Weights of a small mixture-of-experts language model, trained from scratch on English Wikipedia.
Experts: 160 experts in each of 4 layers, 48 squared ReLU neurons an expert.
Training: a variant of Muon for the experts, 7258 steps.
Below are experts of layer 2 (counted from 0) of a mixture-of-experts language model. Rows are named up (a neuron's input weights, with its number), down (a neuron's output weights, with its number) and show model dimensions 0-95. Each number is 128 + 32 x the weight over its row's rms, rounded and kept within 0 to 255. Numbers have three digits each.
Before each expert's rows: a language model's description of what the expert responds to. This comes from a sample of Wikipedia text that the model never trained on.

# expert 3
What it handles: Foreign name fragments. Mid-word pieces of non-English proper names, mostly Slavic, Spanish, Asian, Portuguese, with z, j, h, ov, ak, such as Maragojipe, Domodedovo, Slovakia.
up0:132177128167077188165107133101125122056134153169160161128115106126137115150079111093158082137063102147078112128108160098136137084150104139139106107169178078076110106184180093127162095099170150147129192100132127167097103102152125081155166083092108118118117119134132107189121123125053139175
down0:066199098130134128171096161109147181104158087120119126152114160144141105153140086164149090104130104079157107079088089080111120146081151127131173119115069168148142122031103162080117097082122114181109108170137145053172143146128121144076106119110108112130151179126124154128119165070151119103
up1:125148073154141139111116086056112129025131162124135158120164150148141156118143097176128064161158185144104108096177156080111125167153109092142089130140134058142100168157146104107111104141185121179127146128162174179150143081160133167158137126166133195114090167104128128131156135153134076146
down1:075100072119120088132137163120154137165076094099118103128046115174144180124097182159127180069161133120148155119113128165126120099106113217123154124159128110142094060147122137086161145128127179119146139165101130145099162209125119082123167092090131131153152087136141160090136139128160180075
up2:178146152146173143139157075150120171089155126183157086118145135120158127144161166107080163128189150162141074096143120206141065083104077134106152087165126122161156090084178138067107148137153128129119172157159146157127131152152133108139148086129141117148069211138147071103145116108100088116
down2:102075094132135093126100138105149021120122124073093134123154106140126074097172099092182099133057180113108129141118135092123136159180128138171198150102098137150099114120172102146166094170157119122109138124078117111149091139118195179142126094138152121096118088118108174097165118137152196169
up3:138163185124160167194100118109086138097136072149103151149071166109134119149135125175131119116073103190154060116168135142145150178111101076121057142127167142141112068119200159106093134117135129169148118144130096133151080074077087122103100120106056107120146181128129121152113119127133072131
down3:153084199124084139139122165088142169107087167090121161116148155122083148139051128174158112129144083137121164191107105119151133136110139036123140117142152067116107103108086111169093092136124122162116093092115118132127093167096191141111179128047122159099118143141106164177133128143197122114
up4:162161128126116168139149110142145139124154089107077079086123206111104161133149117193111108106059114096119097117128115108164104113125108098153184182162163120159124150172131100082127152077140119158052113171154111100112090088094165146121135145153168108145189087103110138110150177154179106205
down4:118128083089163103120170090158099110107120189160142130178169167139065079119139148133137152108136093105139117123099148101110116139129147126106104069204129125074156164066116119125108083142139135086190184106117106102140221156180123157191130121082111135149127111154116122159137062157110175135
up5:145114122115085085116142109135067117066121134156147098169123134091084092160075114139065142134134094110126143161121132136166098137158157114198140209152135100145078092084204089128123096121170130127059168145204156173046105092163115134142105089130103105100125130125098111125118111126102139113
down5:061097176151190133163075140166125124142059137102116125104106135139074143112146170100158063136111106169114155132165135149153102121078153181103122145121091098177171179149136174149160199083079108137109099084088123150112137097140163118098143191162151111189118136112156106124112135130093116185
up6:116125129150112115105166140140197129104074101141135114140122116114136141145139098104141125169113124099181120148101110070216148153171138150084109142132183118140141131088146059171056125165147119187130101080152141174136147097102111139082141177213119115135158106087112113105042098156093135094
down6:146082058080142089125137163102110159146191109161160145154169164162120094193150083129133148159114162139110099062120138159099127130118135139150123144214111138104165173175106181110161121173115097107152147179124122120185146091104121105147116091089159142139110116147073177121158093145064125073
up7:110146118148150201195151193132064142116146100154134212103167158104160144115097094087143131105118119183115160120134156146146177133096132132148087055098140157126156172106159095124136116079093166162085140107107147154111085144124092159135133096114119125100120177130101126077078156051085094131
down7:142155146134152099110121131090140180136114193178147145135105146139100138043142161140126166116094158207121101151103123065131194112108152122096131122166139162116096149124124124146136145149189068087135135132108075149196192095123081147156114152140174146128172155169157119183156065119084121109
up8:152124098126161118171117119120106081095135133130149137139121116141038157126184131158101162115080125109128135133148117098136100105155200151171109195110078096066127062090157089088143068099152120164113161083131164082157127199147118087117101100096123104065102086163147115099092131096101106123
down8:141137142130198113155139087112083131126111107150112176149106116140132064134180088117117101139109126159096114072140117113065183084093160192126127084113123211151166113154133136177172123078113150090131095087116066119166145051129148087095106113106147131134169139111145130177166163128182132097
up9:117079187139096151127132089101095130149171171112148157116114196149129118162144113083150113158126087161105163086155082098045158089091120148118084149123141105119161103152171120104135107120146100120081142129175173157140137127091158167130141041085144139139098177117133168102166143134042069107
down9:131129091146133021146116071150190170116089077103128132151154115129140120067141131160075142193127192127094144150191110146141167153114141136135106148173165150127141179156152149160080100160102156094149102116080117122140090101177088163126122136131129084099128174114089098152184120083104159133
up10:147153110162122158139120084072123152122121170127128105138180113094151138152134095088130118094147068139105153114066132142140106115115124162123109155152127083102135140195149177161186132133149206112143205121139139121197167154152129073105072138092088086103049163148104158073154127168109143161
down10:134123116104169092087136166138110146131085186171143066142117095126080120107082141159120120133153187124158058082153139082198111184136126116114099119118093131112053177129139166112148147116142144140107144135106101124109173115139092163196139129083176108137137123140193097077080143205158133122

# expert 33
What it handles: Clause-separating commas. Commas, nearly all of them, ending clauses, introductory adverbs, dates and list items in prose, such as Currently, and by late August,.
up0:152086181126144114155118147136143125157174137099122160139134123102109129097110138128076071117099121159146126238172125104099085121095061106173107161084152136092119174155174186149156127152091127090072149124093155093125090189065110126132095113153144146098117124177094158129082128078079129129
down0:087101147184142184105152181157133123122191119110167144053035123130123104101134165132116101131120123114050093178160162136073110136138151118180134137186132109128158097182130156128110082088091128091085134124121091140154088141096098074075093142127147132131173105078129139132110148078117154138
up1:153185124126146147109076195112126092122136114132056144175132080124083168146115171136143084102065026165066154202143102122148143109097133153110110127107111136155137112152171165161134122130165133131101134109169178197146146136121153126144126113143142153083111130140127110135138095153058063150
down1:082139104101168181127175179104115120114153071099069102111213168079118123136124144179136140163090183152158182075124099143177147101148098091143145134144132159102162128095165072111127096104074133135147125164127061093108165129140106145128160137096143115139133088100151164085090133060138089143
up2:148111073150111103138147126067110119200122153172125132098092097131138179133132116147118107132160150150125196110164147113157124056092092166145148141133110103114162049142074146131142123172119062150216156135171116170103117094109112147180198142100125135146089132117125155171095119152168118185
down2:142122159112148115163125139091126135142125104139159126169140135113151190124148138092098111139152106102138133152192079190124105099099108088158116093135171168080186140140164094170095193082087169130074130118153081120158106099104084051132189178181124129075131149117136096132110159164148095192
up3:185180137150124152128201130125113149155113092213150125105128081180141117149208104100134146157167097105082081096077137109132100151052154107120111116146106130144128077084135103118121075079136097128107197112113148113122148181137102134177093101133113133174160129159099127169077138109167106101
down3:103089104141162147125045143137150128137108160130136114174136126096207114107150144119094132136132138161095106131161102162150137171154145091158131131132171142098171208134072133132181122201143167101136100119111085166138057136148155092086164141152148103098150096136128213120095052147147164135
up4:120172164116098112141128176202114160162137194120133102079136127126076176121126080058177130132095072105122131175157119144134072156128179142098130174084172168091123142148083130129132143128172084096161144121111170086116154115129150142118105168166076084139081126155124091155079110188147120091
down4:130131119210157150103106123171098061085176107153137137094094102115142133122106172127093098120163113118091097083094147140098158148119063155155105162138054139171166141157129146112077156088135132117091126117184101141123094110134123081146138068145140118115139120058136146166143031090157122180
up5:203140179105176183082088117109120081138115163196115143156122160066125131108167101104135150127110138089170150113138152117139152171154134126108070144161108207076125184097108124129088142178108131104109175122174113163097168160103161096104107113096143163073137125095134138093144108072143157086
down5:089091113149121139123117133146159107086095086140067115087124116117092128047140153125190066146137090107170091174110107104146135124136070160104192125122080142152104135147124155044183153143115032103131139105150124114073158171098112107117081146116124119156125088102136126070100145161112111100
up6:078088151073107140171062138157105152149053114146115156075156179133134140136136108172140056103108084144124103164127190068130108171175156152148177086114149162121053135121137133129152209150130139132130132129119146138137129217123106175127109126094119168121118132107149093112129120099079091122
down6:139104149113166109098153128109084093190124119123138087135151142166059146065069150181099089122087149122087143124082150101110104095080152110140101108139087114213103127141117167182143109097101144083173094085118113100157130113106125188119144112141172094193128154101122170190122146149075105142
up7:156084119114149147144187138152115143142080090007098091106166141134153106103172145105087171144113159133166149121065092128143093214180113113149111107116136137147181151104109082127114166108111122139142092089125107162126150170196196168107131165112125174113110138110096128120153109135149115084
down7:133162174128147140098112116137128145171114125164115088131179123138189092124111123157096143167181170104146121128118121154185136068192173090099122120126036132100157146130161118060099083192141048165160151163180097100089127133114137108135143074113097106116101150174134192141111114138109147124
up8:144104089145106137128175137128106119144107154187131124168190156133071119064145181132126095123134112134109163125072069111107163156130073125125130194103165098092079094139130142143139164123141110053113101133131064149176162102133161055102086076124145100128122180098176092102100091106106161144
down8:129062136090127132082176159119132135121157103106143151193079156166077139162131133077070116077160140136100100104125130185060154130087151175136074125138095112168122114106150175106124113139076192112147120145170127147188121150172120072097107134155137108169147136120101133200167176101094114123
up9:128094114160101151166174132154159107104121157171132075120170087111196161129180068116076190151154118122108113110162054155211083100134121149187151093082113140113137140082133108124088134079157097121077112177095107074116139167156167151149101150127117145079142140163137099097144158139138116116
down9:087097113206148151139158088154094091094155079139147095168128174133102110070032071109129090145195137114140080128119073158144078137130134157070180154127143100125155145128087117112102151193147090094134126100098122122128105136087124152179125152125094117108135139118088070102107095085137123097
up10:081052113133117100150172146057131153158091124125171123157082122109123152141132148159118199091143100153127113129069167175084154109140088120147128100104090111141137117125063122109124072153137063135163103114117122104141067148139133127198088127141163111069141099127119120123174191076146060108
down10:182137149112126158105043096194117124063216185152104188122136072137164108170125135138151115128119120143096119103176083135197108134068138128142112108159193136131141136154130095133129124064102153177111161137129143112155115099126087166128161092123173123162116108155123116136145134100111197088

# expert 53
What it handles: Month names and date commas. Month names and the comma after the day in dates (April 17, 1947), plus years or age in born/founded lines.
up0:150097112147126089171131147116174127100102061103072079111197113118133142181108167078146143145133146155135163119179135179140093132160144151145122101148180124129199123134047129160171195091187128142149095127125064153129106181143077140118120120129172099124150106165185119106105155146119123173
down0:089106132170096151127150170124076124151076091081155123089110089167176137153127132123094169107098119150127172144170168090162100146156138163150207073127173119101166134201105079069102098110116173087144136151209151122137112162132162147122112097116123134154145102126161091166105077138130130069
up1:088134144112104127122129140128097186077172127209166104144132149126121120138099107080116120140160097172137141145139122190170113141141171154134152069131131140139145132076116206084137105062122132119134082094186136185124166214133133099160100108085125051132055085145129109123152148134123102133
down1:084128103101097193064136088138148092149097041143072105150151123072081093123150128117153149150080145122118115108093148133087158115135153123149177144134158126157125131157144091160181148198133152107097104167118130170157093057094145159114158163150175103107119120071076143089160157134110181114
up2:188153137147132118155125173113167075093118112163105130134052107144164114161108097120145163077074093131079156095133125107139136081130145091160152066141128121083085145134087099139148114143101108113143196101067136121159101148056131145155116115190121130149106119212131136130065113131064082139
down2:114117120137131129058094206172125096149160139140108131140103122136134104136116212131143126138168115106164139116134186134126038182164129080099181099108085143201118102151134141129085144090148170095025106143103118114178133113130128126120043126112148150134128139097134146138120117145140167169
up3:088141133194069238079147160130107125118124143184075115169105136164166100199097137132156117107108140108106125182119139124142104107116177112155110137131162137081153113088166105064108092140214131132131117134127115104134095107110130102099078157130117119154194100141152165123126110137199115149
down3:108098111130159124165096112124115152083122136105098095141096120179163070091149118140128157099143184091123142052166088091064076097171105098144121142118154118148097186182117144180120155127062093053135131108111071155132106112098117070140161148155163171110144190146122109098162118152119103167
up4:148148113106150089222146120145132142163142096089121133160101112141167114136187141155174121085110156110074129154183151143135141156153150109146133122128139092157162179136160117140152165147102163080129178080081063139130150213090117214109079124183124142121095124138168099148163089119086135105
down4:106149120099163151158133145130096166160075144105118156110158106129128143132131042137113145092195104141160129083194096140096062134129096109142135138169168100148070135105115194160101177116097108111090128116150102171086091113144177171148132109090126117152178076126086159116145093197133104193
up5:158155145105109150160150148153139101145150055169116130138133142167113118138150152189148133092116095125064089090121116185102105099080142146113146143095150172115120108151140164091148179145146125084129138142136070190170156159118191056096150103101152083161122104177128080147153121061133106049
down5:117143073130128116125136116076175108126076123171059149181152112098153103127118120094146089073099132147107195149168095133174114098099127132089114109157088151152146131114106207137099115084129120167142109140135131068136144133088118199111130152119033152114105145126111133136108127215101176081
up6:111147148129133107131088112110113126152147094073111129139087131119131180107082082185140101128192195133122147143118149095077085176102095119141111112161083118094134161153115082131152141153098074165141115113068136106184172117092147115107089072109125097100087057130184173160149158106065104080
down6:076124114162124142175170162161160117124155164168129116077083152162125075119152195119133147113090100080071122146118120124149185073157138115131102156157183103113139096143140203137114052068152174121153130100188099084094136149105084121146122088107117126116164122126101080152122162067111163122
up7:155177104160128153148144148121168139138144148156104127114093181100156128150099074150194090204125173155119125088149084134093130102159203090166128121100151109169132105114065082125202129128151100121160127099175148084104121176146104139112077123102144031097121155120129101157129151178141152124
down7:094097107136105134100177127134120101187099082124146173137126145200132151128145130108092171072151087085123131144143176106196090141204107141125108176140101124101109093134142133172118140098150096196093198093159147134113144099074095077109135062067130154100137126120158174110133157153118106088
up8:090048189109118139136102145137085082091130151043124066081084189145108131133193133120151134129120082127110089140142122085087113110184131133196129102149140140153103127142126136110086170097104148105090130169147198136094133118157105131132136109139133084093183100088162147111148164059131149140
down8:181185122127109145116138102123186098094192133138153103127175101128136125080092130108066171080134156162139156113153137152120129122099127099099066169127086179081143113115102123114153136228122132170163097122116040130170164138141154082142127179096142167120089171143145151186109147133105111101
up9:113144163135095204125133167163119168118160159184130121166097152125165201083152148095139107145139123114167105168119157118145125135058112120133103077122055124186136119138118125124125149126144121081048117095072135100139188126058169049156130100181153096156128085120143097153149134114120143132
down9:160106127102164116131148149120170100120172096080188125139155078171139113142116151148038177136142117127089173153159152146132189120152106069159097162115134193096158133067107100116102123122126176148150156132126128114108077122175103132108125135077131197130145200170116168142108071160177117148
up10:105119122183083113126146150165090118170097148153121087115137231084157158110181148116108152061139102090172129149138118131109116146103159181119094165110130105117103148149176061156100080114104159126100085134116182095066129113064158098127108108075078105156126105112134147096154092105168091117
down10:102164048083207108133106101115096106123122111135104158108106103172138128077136123154114121178171161133103120084122083104115194118177109096135151121086083128128168193085146119111128147159169104178165150151158071176158140141210138154121129165144114125119145132120178076140116126168085080135

# expert 56
What it handles: Sentence-ending punctuation. Periods and commas closing a sentence or clause before a new subject like The, He, In, plus fragments like por in reporters and by after Succeeded.
up0:162100146154106100108158154129112102176168177148136116098136128144085145146116177091102142165169150126160069134125136154165043148139167092113166124171084149167139087052124139064128108109120114173073111178210183157097101153082138146161141121130125138109107121089092158156150130078096130099
down0:112142091062122111069105078186133168076085110119146126160078141114129114153074113122179113138102143082152240145094136087086177115105120128139121174123134119081104143158129135171125116150090180129155158120047089083165164110155101125095090118172148088127110152161157120127131127142127140102
up1:135113170120081152159152096157174170148139096127118178146124102109112172153147190140036123117167139120042146118140133086118073130126151127144053104129082124137100146153144121094108142133123130176148145118127084127105147094088144155166178148109060126198125091136166111100130188166118063124
down1:155120157124155117065085125056102149088092207118123095155120150133112153079140035104089126124119174116161129168145148088109113177184123111129153148205120158142205081084139132175096148137136085121113128143151159152131183122124115089153132170126141098099124129132099107161085131131185111151
up2:164100179115094108104101115200113108165148142060117126147111115181172176074096099094161120128116091130132086132122165163109146187179141112140113128133118090150112190134140122114075096122175136175157130155119078107101110145168184131112173146079173156139127147099096187157097117065069105147
down2:110115117179174135138123136141135137090143206143141142159175152130155107134149103134143140063111175141090180195084120101127098118122136171102141169103144118109162100167175089129139101200089160162109077110133117140169085135110097173131087095117083102121117155168169123057165199168114173112
up3:129122164098100128062103143151139150074084070114140120158190118161096150095152184138146141188094103167098133149101196108094086120124095114123101144165083133110101108104117125131152150140137100169106103181083148074115126138117084057187121110120128118171159117163123091150072096053164096111
down3:130120084168141185130140157138129189110153125140173128156171086100080149083123093117163114115166150120080108097185175130178131153196153127108149151124112132097104110217146195161142200149085064104138118134112160138068132177157168126118136099113140096113066142145118125135165164142132154109
up4:165104112092124120121163116184152132110115089174135170168146161131178137141119172123125125177184084167176114094025175091183122086155149132136111072177139138111201171174161100157077138128155122128098133124103122179151120135128098116145178152107138109143093187152124112117162127115088166153
down4:125109172131095200101124063120096118140182138087089109166142170060110115078101125157157097201165096113077155068153137117125158066128064104140101114109121171090097083143076099102132112157115115109149150124131079141152130073109169110129121146136184118111156067136113166165120152129125134087
up5:103134132172144123190120088142085090140162121108084077111103120149147170085160134096191096120134074158106051164150104175121118087212119154203113159093119139132126110134148138096099183120140137140139151153144184130083137114176123202141124141100165148115089147146115138097135088081121183106
down5:122154128078123119090170152124076063154115166086065122140143134125128145104091154042125133185179154134160128105118090102120141155110122155165149097147122163121019121117104121099163140133141114134068076113072120137148101121110102129110126082121131122096161105123104087158195094176079167097
up6:141133129129105157115170163161115146100114119038131130167186124165106200119096171167154133121093132146122123142133098163171181150124167143110148154125130087102100106108107170103149163129131157154081099148102107160120182188159091186150131156163113163092023144112162120121127188100095088116
down6:178134170134176171148104157107138111083152104116124129077157137141126109152111179156070040136098139139070124152127131136145220139122109154188096103124170178129135090229174140154175113093151096145161133085156147092124082150144180103113134155112172169141123113108135151136118147111128144155
up7:121140132143110144143155149186160054186157121141092121134145071150120155173129089081145137075167116144138170125148078108150156150114176137158114150078132163134117171141045161154139211100128141082119098148129104132157122141131112178126168105167097087087140168131111136155160169099188056148
down7:137083190138183110128150122219133164142097123077132116091156133097153143143105094124146096145109164113082129164133107112159123101141124129137132114151130122167102053132144100128074107214121107149159125147102054094101119079117125135107080091100145146207105127100124094130092142217168154119
up8:117115163163141084103132046143135135073111137157183166111103067126127099135113135154126053134125136129093170118135148110176100182206159141154152071122114110127120171133130124162113206082141123147174175138069158145110112143100146100123150157143118065118156153112136131142177139134091084202
down8:089121118117149141131141190082083120100087126093084159107139062069107155116138133127099106140089127069103101157174104128103083139105105059095145110124186119122090217077099111119161130140105122089091122176115155143131103138169184107097167057154083101145115116097098171149128154110106160144
up9:116107162108160165090158121109131070132130143137122106145116132148077173170019141144082193134137126139127162106106103123179093163135163083176146143189141130161172142107134184105172152077155093109144208145143103079162117159083121131121170092143126140150109124122142122083110118056109147151
down9:124081155130114145128145181152130125103079088155184155089110100119166089145154168146119113132091141158125122099124191153151129088114129098101119140096152133143085094136171133078156129136104099132097091088133173116110060160158224143120081096168098169217079141203122130154166121105130150123
up10:114081113110125088126068116138142092066155159099127196155107140075157154180151130108105184140152132173176144148098165175119114112134096041134138169099144161131061147104088081143143119081126125168141140122144130150137150048154069092159120124130100113047072123126139152121126120101128114107
down10:142107123083074130111165151141143162130142097155140155125118132151124068100146108138157136105091091148120169123195135122126073104166110161075088148081054070134121047147116174113022112140135149146141123107142139109101123114141152103124133111146152189138134070154109052120148164134151151070

# expert 25
What it handles: Plural and noun endings. Closing pieces of nouns and place names just before punctuation, such as -ies in dynasties, -ity, -ations, States after United, York.
up0:076134110139099176178171108131102050085128048152081108054147114097120175165067100119150132083113091142085122120122134130112067086137151110115133116100130079090118138132104099118174165160126099178119108097113155117148102164119108170093104096124119141108137120084108093082114193163113072160
down0:185148094181131154168118089120121193122088075203170139151155135136075093099152126151120109175103165101104059094079133080093138101120124128150147099106146190126163103111192190118099084118124118127155121152152100088121135154189121123139134122088186132140115163146117136143151056123161118089
up1:142117125157087219116089081119126148110170094181127128135152185095131091120121115091123105131030143144157130122128091099145166164098082149094116159118112059176099097119141139140106108109180100161154133166118094178124139151122067089118182093139085151149102130098082072121178152147152137156
down1:115176145097142129107157154152168108145137074085084116125076104162132193113195179179129155149145131119164096162103113174124096160146123100074124115127105064147162163152139120178143166155136167082107129121071146143128073119160187176092136170141090087110120168167136102149135105049108132148
up2:167092121165207145099091186100137116132171159135083126062154134106068155110186172136147104137078212098106159117125148041100173127145151151158087165131120119156147146120121129093156129085097146116160116129131144105145171109125155091095170096119127122123160202128163155148092126140138119068
down2:117116145141111070159157088132122149106065183076148122104165112139168138141137100149120146117190057137118115148135139183140072114119122123119127127145131125093031163212166116107146104189137116125082169163094130141073102194165148164183117155116127125101098098154132077112166112127108160120
up3:204153093176120134195127152160155142099149136140163059154188129128135105118099106131099085118152117137156132028108146101139081149087120138164143140139103121076091181124091125153135120156156124114176100133123105211177125124061133100104173146162095103190129129111137145161120170087114120133
down3:104077147104113090141155170149161146152116153057089143108101086099117170130087163163129145106146146170116142129080116088167178065187141112145173163111122163089103142166118133187157165113162140147089091186146149154120217131121073145182150154182150114143117126104128146109113077141082152147
up4:110102148139128108206072099135183165138151069111121094106102092133178106152148099165167146093089116140093094110141134074086131085064151110111164116097092136119126124154169139127118187076125093153152125160153191169141143195098089106121181098135135089160130109150185140142098088191129153138
down4:145169117117163168082135135128056060102086127147157104156171146137077110067103096136111110131096111091151151113134087131190140154191099121135108136159134117114146084125137112153101088141144109094119079124193116080106117065135137152121099162101148094035129113067080152080166155108164125124
up5:111152135154150158130131100164128068123139132207104092162166152111104102156152133121159163110096121161131104146124127089105107112022128113095118171174132133122106070101166145087116110124144098105181188150099085112143129124084098224146151045142160128118114106174170145113165119174143135128
down5:090106094095130144158106121068175172128123160066114135086080196123156107094095129185197068195183156126176137116122140138098123163123116144151144102121158133131156137144094141161141136177141129165050113100109177130108139138154148124064110202140126166135134167079133083117113102122160114154
up6:114076110080151138142076144109080180118113116135139119151140122118112173166117130094081118133149129131167099146120142112161083182145115090161109154165082106150110141064108173077137146087124118088113186132074125140086155083054142117171120147169167125188172115144115081154136134059154129206
down6:157068096111148128107130130137146181174134093173084087117102146087174122083107110102089142121150154153133187117088134158056198118131121141157136177139158162136152141124134110191149160120092073131171101122182069164145157072139153116147086118133150162141130132150104198146150132061153149076
up7:128116164126111095151112089205134133146150085158147053142133182119144122099152096114155116097133113139133141112138069107100141140164141075113117165133072123139071123171181159118070131106163189093197148172176130123138174146074153070110149114069116114150118096051100161102124142147132106102
down7:103185151159165143115129105099143123107159135127065143147130109089156139188134150109126170144093150144156129107144126089094150116099077104104083165096143134080132152122043169127170126117077109065078087163079098068188132109139107119098074088162173140176173126155122123128133131160177178162
up8:137128153148092114183138111104092127081132109141142049104129164102137159149192147136109177154131164147158137087105138111140100146126193123096077114142126106091154121132128129102109198129144122124114177171052177116116125116062202147163156097136088111171087094063097162125151167147169084112
down8:074141078113201154064129106155147082131137156059101115180114120182144082117076125130122052091115082084145109172175106110109119117120170101115147128155154130123088141098130090147106096067126115120106158155138192128142151119161161109102113137183077115125131114132127117101156203094116157075
up9:132157116112120167130063152101192171150180169150104089060183104160133123178148110124167131119119176108144146109127138119158115181104134091104128139141101139092108113118125104118141164110199140162140153196109133106212147152158151078120154116144098081191124111094127132077153202152161155158
down9:154143177129116087095155107165122096152148041177141069131133120132132112102125085120066162140085089126072113081113089143076167160077179128116121163182183163138135176141123138122093139143114155092153092133109065082087107119139174143117067132101122152117153105143151126179133168169083127158
up10:157112137132089127102142108107143139085176170167177069095150134075146127080135181115142111159124106148103120110137100164099107108128115102059166180123083082168184115066160176077100067141119094111105199140152081154145133122136134167154201121099167108135149121122155138101172179151107137145
down10:090169113142129109108096166129110172170069117147174156150150106129140143223109067106116131120115159092131177180114204138130153079104125151171143153064159130159129117159111128075101138118100133147171091145170143066139123119151085142103089141149116199127127213130144151150088107126098121153

# expert 13
What it handles: Name-initial pieces in tables. Short capitalized opening pieces of names and words, often right after a table pipe or hyphen, such as Go(alkeeper), Men, Pan, Y-og-a.
up0:172092115143128199176184073125104102138078121123154166130101118105150109172168160110123064156157147107093118159106125127146117161111147134098112141115194117118102156047139201133126117113095105145194137072145072157123120148147076149109180093112066089124137163106114138155114120146088078089
down0:096158115098097086113132144113164135142085122125105091117130137114157219163118153154112117110142127107119179089106172188170106100173136152067167097098135102085137114106117173069151170147126100053144087169112142066112141153147091075121108164061160175188102132115119128101131087105140155104
up1:104150149180106167094119086202127099124135177223127116150125174093180167126097142107142103093138085140099138207116133122140105167124104121087151105140079157105073144118082166099171161127163132080108134112150087163114115164102137117156213102164144141151171150091108115150104132143083142157
down1:150105138067117074105142113104103164141106140097080169134096112152155160115137136084192114135167122122094068155082149091150109144104111088155131115142162127149123153074110165120082135140076105123114157103151104140070104148085103119085097117167187119075128103201129125068096119100203194109
up2:124199185147125140180137135142140174099086164138097079150158124167129154132190119106074136112100114123143161175131168175127093162199139068109139180124126101149159134103165117099126140151121143054182174110183138145145077171065132187121181114139111118114127094182124121129090105136102133129
down2:109120152096103109116123111163118139085094115172158117158104132138145138141091135064073098091107138082113153141150132124134132090171185119118122132143166162119145073137154186112134138103139098135184157107115065091141177144169189108185222155107126186090143098152087123124143225128148147152
up3:118104154131150100154128101112171181087096159148143099180117165075165133116072135151122095126111128140081136139151166176212156164082186101148134100095136119104101119170104140126122096119135122084175150177166101136175129122148094099128077093159111144129069073118083088098139192084113184161
down3:123129164133186116118106167132110117140095106199130177127120129110114092079097087110164094131126127136094117123093131135136082047078139109117183100127128091117094192131046088119102141129123185093140135132079176154148172162208143146099119109169149117135125138106165123141109077141040149114
up4:124232108133134141125100148118091129135095151145128123139178111163156120105155104145146105119157100076157185067121116053128137120160155109110116162131136132133112132109177104128158198093140187062121149144132116219120072208075144178143149114132169120131131108126107115121117171171119094148
down4:168054149100126054142184106137115155159131086126172143115154128097073101145132135164122121139101141143110139139127116121135113170106170101125173144112129122113139136108128123116138075172167166094131164066109063154119138120137156045119123176114057118149214117083139114121184107214111128116
up5:110199130146140151133128181123099136142106158117114060128154164182108066171153108155093115135146122126091133062131089134151131183122168070150169093140177091137103127157065102073172171152129130128113158186090131135162074141124170131108184172141132149113124129074163104104196127111097145146
down5:132129146110147162135061146158173126139144060097112166142134148070125147144136157107092131156191053158172120174132117097127145184160113137093113109110152146133162131129164047171144087144132167176117146190142173079166084088097113091052127127114101154163155127103100133163159098150126125167
up6:126181165086148107202113145140126145107145159148130144108073133166166135160127184131103133158083081168134138114127192143137094176143167094135172084127161116089137109141109135177121162119095141104176099180100192146125127223115134058124177153166107110097145118110126146123161125185072117124
down6:149107058118147140130112083109085170146159110158167110126128153155201100168161103104151098140145121113102136152113147097180177099148124184124089153126116122104109163115204074137139061115129076044087118072176086099153095068120123133119116167122141130157090127143192095169139125138141116117
up7:082151155096135161174131172104111139117109122153133088154153142074109096121142115092129119093127182155165121115154114144094124092115158123124151105106161187101076143112109082199163213102182138178092144099130135108091136191167106166142140149097153119096107112168176114149184217090107116152
down7:129136116148082114113160171164121157168134156170097194121151179169088091072140157177135127136168128112133139124087140129143084130110084092130142158193124140082157126134132143049104059116173130100129108089179194131120170108077145139149157155180165154137179185119120157128142102118181170124
up8:100153149153098119186111126129111130117132174111080065136116173117085108105131097084159114093110079120106069136142153105094123180126080163158117200156091167101118091147102143150075131128129139128140132083136119136126110225081113132093165090150046084105148116094112133141127162114138095049
down8:077103124184139128177169124129133128121107134136126164156108087123086177124046167138126144125117136143133166151113199151113087124130129070086067161135093138107138172118129144039154186124159094105124113123122156130116114044155071146150100213146104137116092127098193109119150106111128135147
up9:182133147146153081168138157125125117108136078156133150128174144129143203137131179120075151107120114131179113143172116130153094147125111092135103191096179131140144139186171148111133094154111182098127096142108128155108170171073139110057106105127170058145111134135152206142106148167069185158
down9:123164147143127158111150061140144169095170185167080176113142192092077096153145113136154077162108202141083087125163148104119080117158179075124165135134127143092121118112091172167089164119143155171182150086105130163139132099130104158107114116085094197139166109109133156113151110141184111154
up10:155137142195135107139127137099089144108110133148126155166124114138189117090103168102157148123085130060115126196119131143133114154132157085116120076087136178117122102066087100125117082070184114146168078097119137118109043171180153128149106058164115100159096072105117137089159176150125124122
down10:135084136101104135145164136127177122085152117119068126090138087135140145101125115152140123206145180148175145121168134069114144133184081168103120097177070052106134130150104133125127166130100143126171182119178106084144160070122079128083094175158144163169122129143101155064159074161135125147